Below are experts of layer 4 (counted from 0) of a mixture-of-experts language model. Rows are named router (the router's row for the expert) and show model dimensions 128-255. Each number is 500 + 40 x the weight over its row's rms, rounded and kept within 0 to 999. Numbers have three digits each.
After each expert's rows: a language model's description of what the expert responds to. This comes from a sample of Wikipedia text that the model never trained on.

# expert 57
router:539451476503519496517536486558463464482533564498467509503504476444485493498559458536522528576544504512519517442464422583420455530512509510516519545508450551466497571475522510542551474480565453530551521534490532451561499477545431496484554536552497550472532525474475500446468513562485508607529543540487498428537524484505490480529486547514493419577514493504524442483540534482465471431530
What it handles: Common head nouns

# expert 25
router:569486529511520404553535462524467486524511531429503489488432519484430479445508471525569520429515515499507524544428472482409480487473536484546450505464477526456499534428470520560540520481463437544495533552498454432553470519551481454498505553499552520540547513517532481437494449498532523494507533515497573517509516521503527453433434509583534491507464492531503528551494485462495454451456
What it handles: Growth, work and money

# expert 35
router:512479509486549482522508555528452538478553481493487520542490559429508454478507477559526491433456471451499503440566518515474522514502548495525494519504445574427528536513459480575540532461506487539492510512531545530495495563487436444470544566523546512536553445520474508405552440571487537577565469584465517502521577495470512518476425567511451562513527470498556477500512512504559473530530
What it handles: Surname and foreign endings

# expert 6
router:478499619544518516574521524586509479563495495441533526518519541461491508454455536582470469464568498447567486456506501469496523519521520478468530549496471421491556547531442502570535449455521471538511533479477510486511538528533504512474494556574473508571546484527452474422509457515471555554465464516531540498558533486503507521462465519518455525480538540506448453479492471531479457539471
What it handles: L, St, ur syllables

# expert 63
router:468510523476473542530507533473485490539466497554548551582520524516486534439502508493538554455538465498511457431509495436523436557476517546445483479467475461520513554542448482573560553486527447607499526540497531445515440485495522504463487530566537475506567508475524454465528433556514566522530499539474542474585535496523507563532405566474508489455465468502490522476530494511548458528468
What it handles: Year prefixes, Asian syllables

# expert 41
router:559477553478521483535543462563472461514502545560506483457508508461484471482482542524514520454555548470483452528449494474476548522462566528529542556450469483501468497532531497576497551542527460571495515527441553463503502508518460497494525511576492488550525470460555531444498479505469534489542476533463551465519540473518473522495502513506471478509507523440442471493587464490536506530518
What it handles: Word-initial b/t pieces

# expert 17
router:485522488551491507558513415536480575527420479472458494484520561400482529477469524557526486439544481509524534478494486470445499488498500499456521496442499506424570617541549505544537535502559462504468522441476535495462473481559498506483557573510483545483591454511536559417489470532521581459528489517465462501497508524512493501530487551494451514536469529498493555464520481521530440507446
What it handles: Counts and quantifiers

# expert 11
router:485548540514566559544504485544471510533522505524516507542515536470494481477520558499458455472516493496465512559516467499513484474535556465455527504470447500486524562466422512543523543503525450510430455479460559494462536564577435464488502507528440538538525499465533470433555478578440581508531476577408513425508454477561534512472459540513462517516525493508446506523560517512482465427520
What it handles: Initial capital A/O

# expert 30
router:508518500501561562564557500526549518501467538507489531503509502470462534439493497536518514457488517512566479483495515486449564476493502494499458594450382525457540572486483520573503580522500496563488504524457503483495498486526495457483514530534545445493561483505563478429524451509511560582549470501501482492483500484481511475497443481455512433499461523524465521496522490542535519561542
What it handles: Digits in numbers

# expert 42
router:462578545454521555507563490569439541583486503495537502456443495462496527518525509503530543514515532480488491533531489507473476466498506463544490623452494402451541514496447486533525518426550493480451492459462550487462525506539457519529570528491464529506503458487553516504569448493425541540505481543469517527516517443493455541475444517517461495499446527514440510472530551506535467490422
What it handles: Initial S, T, L

# expert 2
router:541509514518504548538504493562413513520459538513469501501476558437444554511497479562528476482521471482513532453456577517482575513543528504490500597407470542425531521502531490516533468427484499514504492493435571555495509518554451536607535461555475504533552501412480571443515485582474519516556475522500457494501529455488449526466455516493459421513497499463507400474485457506524492528453
What it handles: Prepositions and following articles

# expert 28
router:573503531459564541544527457583480507577498510502531530552494544513497543494454453500579504554474470542566530492483504489528532441489521551435524581420486582460519540439481473528535565495527431507453441529483597499530454514582466507491495560485458471515536525556572537433464496543463491536472497504474482495543476536568469534488446491578533532475502512517469531508535491446520410539474
What it handles: Plural and noun endings

# expert 45
router:507522482591493504594519453482496521521459508452536530522536544458470457418463536548511509478498505552493511424554474612435552482536574497473495542466505515528567581464513480519549534435559477491492557545502536502515455483549462510446554538495462443536573498498556490429526473554425546595516509586460491508514554492488518508486520469481481469527456497529471466490530499492559459484474
What it handles: Word-initial m/t, pronouns

# expert 0
router:525466574580513483478434545529479487514516555443496515499486569450549457390538448558468488445538543455544473491475475501523485467510561490474490522463466484483540552521450524547577489536508499517462472458520541509516471475518464462500489489474496452549534508462528525442550478531501591502507452552462520541552482451526539502488457462552465511596486513434574456514546445510533443495469
What it handles: Verb-linking prepositions, verb endings

# expert 59
router:484489484453554516554522460538483498501439544459548517474499602478519560529468478529501435471484490494523460576481540459565567474472483502471487583456434507472455491539462476548555457511489536522522569509422536413543488509521472491462533514548502497505535529487483523450539454502415516559518458505503465426516431436442521563453435511514467440531486470465473544473537497472557440487463
What it handles: Year first digits

# expert 51
router:530535576523511519499536507556457575532486476518511537465500518505476531438456509537476440548498434485461587511431476515413521432515509523460521527453483518472512534482418483548576539562541498505469477498466500491502474478517451476462505514550512508512517451493479520418425518535496515525486486541428488397514498543490486462503502513488484508534485537517491411433532507475489537488439
What it handles: Agent suffix -er, row ends

# expert 23
router:496499551550518552566526505553493553528458524532468486446462515487530448504462506581526494473544453473511507527536454513455491541553545530447548496453477465464543536534566492548522562471538504495458550505462526511541492489483523470481589576546459463551595503460510476474518530526436488529483491542493486510571490475551558537465452473565517484614504441534481434485562499525513437516501
What it handles: Coordinating conjunctions

# expert 14
router:505517503468548504517499484484470545562514511461566516453499572478463533475438475603458513510546497462510491516462480494510477493506584513452530501437455565473496495511486509552558496500532439456488519525514483526518531537561409533472591494500523483572573487494559518428503420558451506509540514513489561501536607455484463527480436478579462465508506527471460523454552488530525405554496
What it handles: Word-initial prefix pieces

# expert 36
router:449471501524510555500550496576476545565581471483486475441526511453460466468467517491553490562519502414467491461500501459440522467476570482478548525441465487432499513495452482551465548483507433500461500525452511449481474482575490492545506543485588504486495493468481512439516556537480483472477522604453566471597504501579452509504460550560507532497537457525456509465522561503539438482508
What it handles: Table pipes and commas

# expert 4
router:543469533496501557518484462504427499545462542516537500508574482474498476548479500482534546503573486512517443510533472524489476492512487515464537479443514515436598541428458503579512541416495452553498508515477526412497458507566532513466505535496532541537574515433556560468435426555509457474500461477481534512512495477435512507418446440470470536456473503502515527467515518468450508416448
What it handles: Mid-word fragments after consonant onsets

# expert 8
router:530490535516536501521481519520480522519536478535479508442538531470468517547528535530507538483470488447442429500490479488478481545533483483454472524410505482484580529509496572560417501486547520538465532478520538490479469460507516541518492580540544514527535507458522567433491435535489559515458529529451560450464518525496512495461442456534462463522499525459484559504530510512518492453488
What it handles: Infobox words, coordinate marks

# expert 31
router:511491524504578544528483454587510522497439478525477514495502534474489469503538508567507487439532515536510560448517508514516513526564568516436514507457425563482534597517488469561475508562540503519438447540502485485467543495544448549471531528612516469485551494470498492434536489519477599509504477543479532484498475497476417417505454501496456541509541539565503451509549534529542457467477
What it handles: Parentheses and letter y

# expert 24
router:484476493531541592549549465571418515518483492479568483433503551454428473508522499581487478491530485426495515485530470455486556503521549553504564556483450449472555477475518557587510520519517493576519416527572551479476500529541513533419510523478464457525513499473539498456471462519469554564539482516484521437523522488537538521422432529549481463549495519499495455440518448484517449507491
What it handles: C and ut pieces

# expert 38
router:564545499535527517507510497517458484531506551480532510495509536478470477482471531564562480469551505490545481524506452501511523447531499524443471527430457524435526532502497501568518489507525474530482498517473581435509429502541351545470486544521481571484575483470518482471485489533453507502597508577517467428550471462578465474510456483549475442537593567527462476491566487539456401446525
What it handles: Post and abbreviation starts

# expert 47
router:482467532492546567571527479528477570529523516484494477565553599482507492495442449555483462467482455501525517502508500553507516478560505495440522509476447536443479521539456443569542588449518464548470524501524588431523481546528489449461514547526475475482579502476499513417481530514450548457452494505398490447573514487516521457488439461531467533503526542544483513551485492500531450519484
What it handles: Personal names

# expert 29
router:535469550542471573516510452538408515465470522496525499466445505510535534453522510561470508467511508523502467454487498480527525493569533527569467511474488505558483529531509486563513647511594452409530553494566547421501449509515464517470509572515474497508565502474520535470456492484515529531549539514452532516577474477518504535493465450525521495511537518493487489522579510509492453555493
What it handles: Table pipes and adverbs

# expert 43
router:474513587494522511486540439568485477556487500498448487487502450453441435432440470550498535450505509525479545516514488421421485552478519497487505478504461540524544540507450558584544569515579514518505504512446518441545536518537500499472488584548515499496534501486533449471449465525514549533541457552467510495541479508448454463492440453531478416551438487488528481473481564496525466456472
What it handles: Pieces after initial B/P

# expert 44
router:525467502528513576526520449530452505527444491551536541509523522470491518505505483539479475504559527479502511524508523590475531455553510546488504598430402532497442518457437506570557557484525480481484528504524542453481545469523573498481485514488559570529528546494463537432554465512442571551483483572459545516541521506542539520477509474514500514553505474459533503443542465488453503514504
What it handles: List dashes and kinship

# expert 39
router:538435425533458473533521455572505496521520532566444533474510464443424459510492463542476486566518497481455430473485499515536507461534507526454457545468450519456553536471406486550509532497512551566483437439467548448557450509530446543442525543557521518489551534517480512421497448540473548526539472512432517498560499507483508493440434538505465438480475478473461486476534465558498469524506
What it handles: Score dashes

# expert 49
router:522488542569493542527485485525515543506501502487533492515438514504429533475512533582501475514511512513556482476456493519484564460501517475500531598446500535447591522476476516548495526533513458531534481528511514487619480517537494503436526563561510501443587497420503512496537491523430518510516482524404514477495523453471476536460448535518463529500531549527534550471537543484513474540483
What it handles: The it piece and relatives

# expert 34
router:497488543485510547569461553587436535466533488540486559427519557477485457503414451520487478476497466409536511491526487450511500519451470497467538567494517510534474587473447493530500525527489506526453526524486528512493435507563477495496422474533435546569546472451486462395540478588481580581504446553467492500549469466487417470455482558497446524555507472524511490490526516569520449461439
What it handles: Function words after verbs

# expert 21
router:482569496512508518533524454506473528510451515527532501488551428433424521474529474584480448471472475524490494405552499505496501538519569503527544507472480493492536513494473432559525513521567483572456453453513591532567492460528465505498507571553516528474554463458464489393563450509472571545467505617479532549539533534522484492481435527565495512527520518481504532431503452497528524437463
What it handles: Adjective suffixes, year digits

# expert 1
router:491493479539512541534515460556471458538504520531467500532496550502468506464409485560516518434521511563507481470525529481470534488502526543468455519443495539509479572509480481573479501485603425502499488407550596444613540564547503429477525551596491473458585478422548538413474426519519502502475539548475507510522507547569541474436449469460496446514497516554523480485516520482562452425446
What it handles: Mid-word st/in syllables

# expert 16
router:476527480530567513532568501486473566563476517483541458455487426491463477506493476566507504436472479491470503497579482537465539513529471489556517583447471520493523571455516481567463540527528479534490518508485563440530501506562463518455487524601466525474533476452478499483489528543483575547473476540536511462515534466563469481444468499485433466565505469472503495518519438512522490426516
What it handles: Digits in numbers

# expert 48
router:444487574569459529534473497499408488562537511565530528488464503437540474436485484533486530431498490512513459462513484497480528513487503542478481573452468529469548488483451501551555465477534504556449501454478577480500437466577452478515499497444461475527517507433446511425542481510467531553442503508487510473558533490583498512445471504460525450419536530449438550509560475473462465529457
What it handles: The preposition of

# expert 13
router:486521431513566488559532480560523446480486479502487499440505543461465524492477488549498505553566496457543499517472481547484519517557504512506476487485431501538530533474404456593510576564566460529495506524524495492500496500564495507455561531504474501565562512550530517446555443514485489587488482576475511475586504511494469492442457514490525486507514492550517446549531436522511453468451
What it handles: Prefixes and United States

# expert 19
router:490508549544501530527471565555441541485463474532505515471514526432446483409483526549570492475565513440487490491489521510459500512460502537434545535423530483464508566514541475563487502489482523498475518529519580526499477457524415544559525520573475516517544513491474476445520539545519566550543494500432532476513576457562523516440438473466518510577502513485532496478511485444519425468480
What it handles: Conjunctions and articles in lists

# expert 62
router:503479523473599474473553474535410532491500564448490550504510534412485503487496466530460510383530536432514529475517508534472523456536485497504536518467481498513534580485516502568473521461501433519476548501454588396504503469588518485512510567505487495541571485539520512404523528567494571490537452526502515517570523529530510432453522463558543516546512503564505498541548524502541493458519
What it handles: Word endings and pronouns

# expert 22
router:493529560495495522536467445541410505530582471531483546434504473479475428535484409542453525497522476521550446465544504431505547505499515469527460568417483525455505468549492496585552536497533514516513479469455552402513550446506532458466555552545505515564514481454513485441539504540493529576566508499468561455497548527505486500451405505545435533480465523487511520510545520472501426460485
What it handles: Second syllables after K/C/D

# expert 37
router:504483525561460488549488538526487561479501505469486448459502492484481508505529503477513512456519452503454508498539558490438478498493516517504485507450463484414545556478442571553490511572519485491495514574427615496549456518582488523468540560497475499507541517537533501486531419518469494496519538543447510524503490478522424518419392475546449425478531506500524489481518512475514412504476
What it handles: Pronouns and pieces after N

# expert 61
router:514519532510540489518523446572410547572490513544492480498487452445439484462489508568490571494529465429499555554512444474462524486513472508498484542476453472487501548483447500558509551554484433491516452490483497470533506495533456491550528551519468506558578514506510459441448409556456502446480467549518528516507487408496499414458451524492495498502552498457481434530542529517565451472404
What it handles: Descriptive adjectives and directions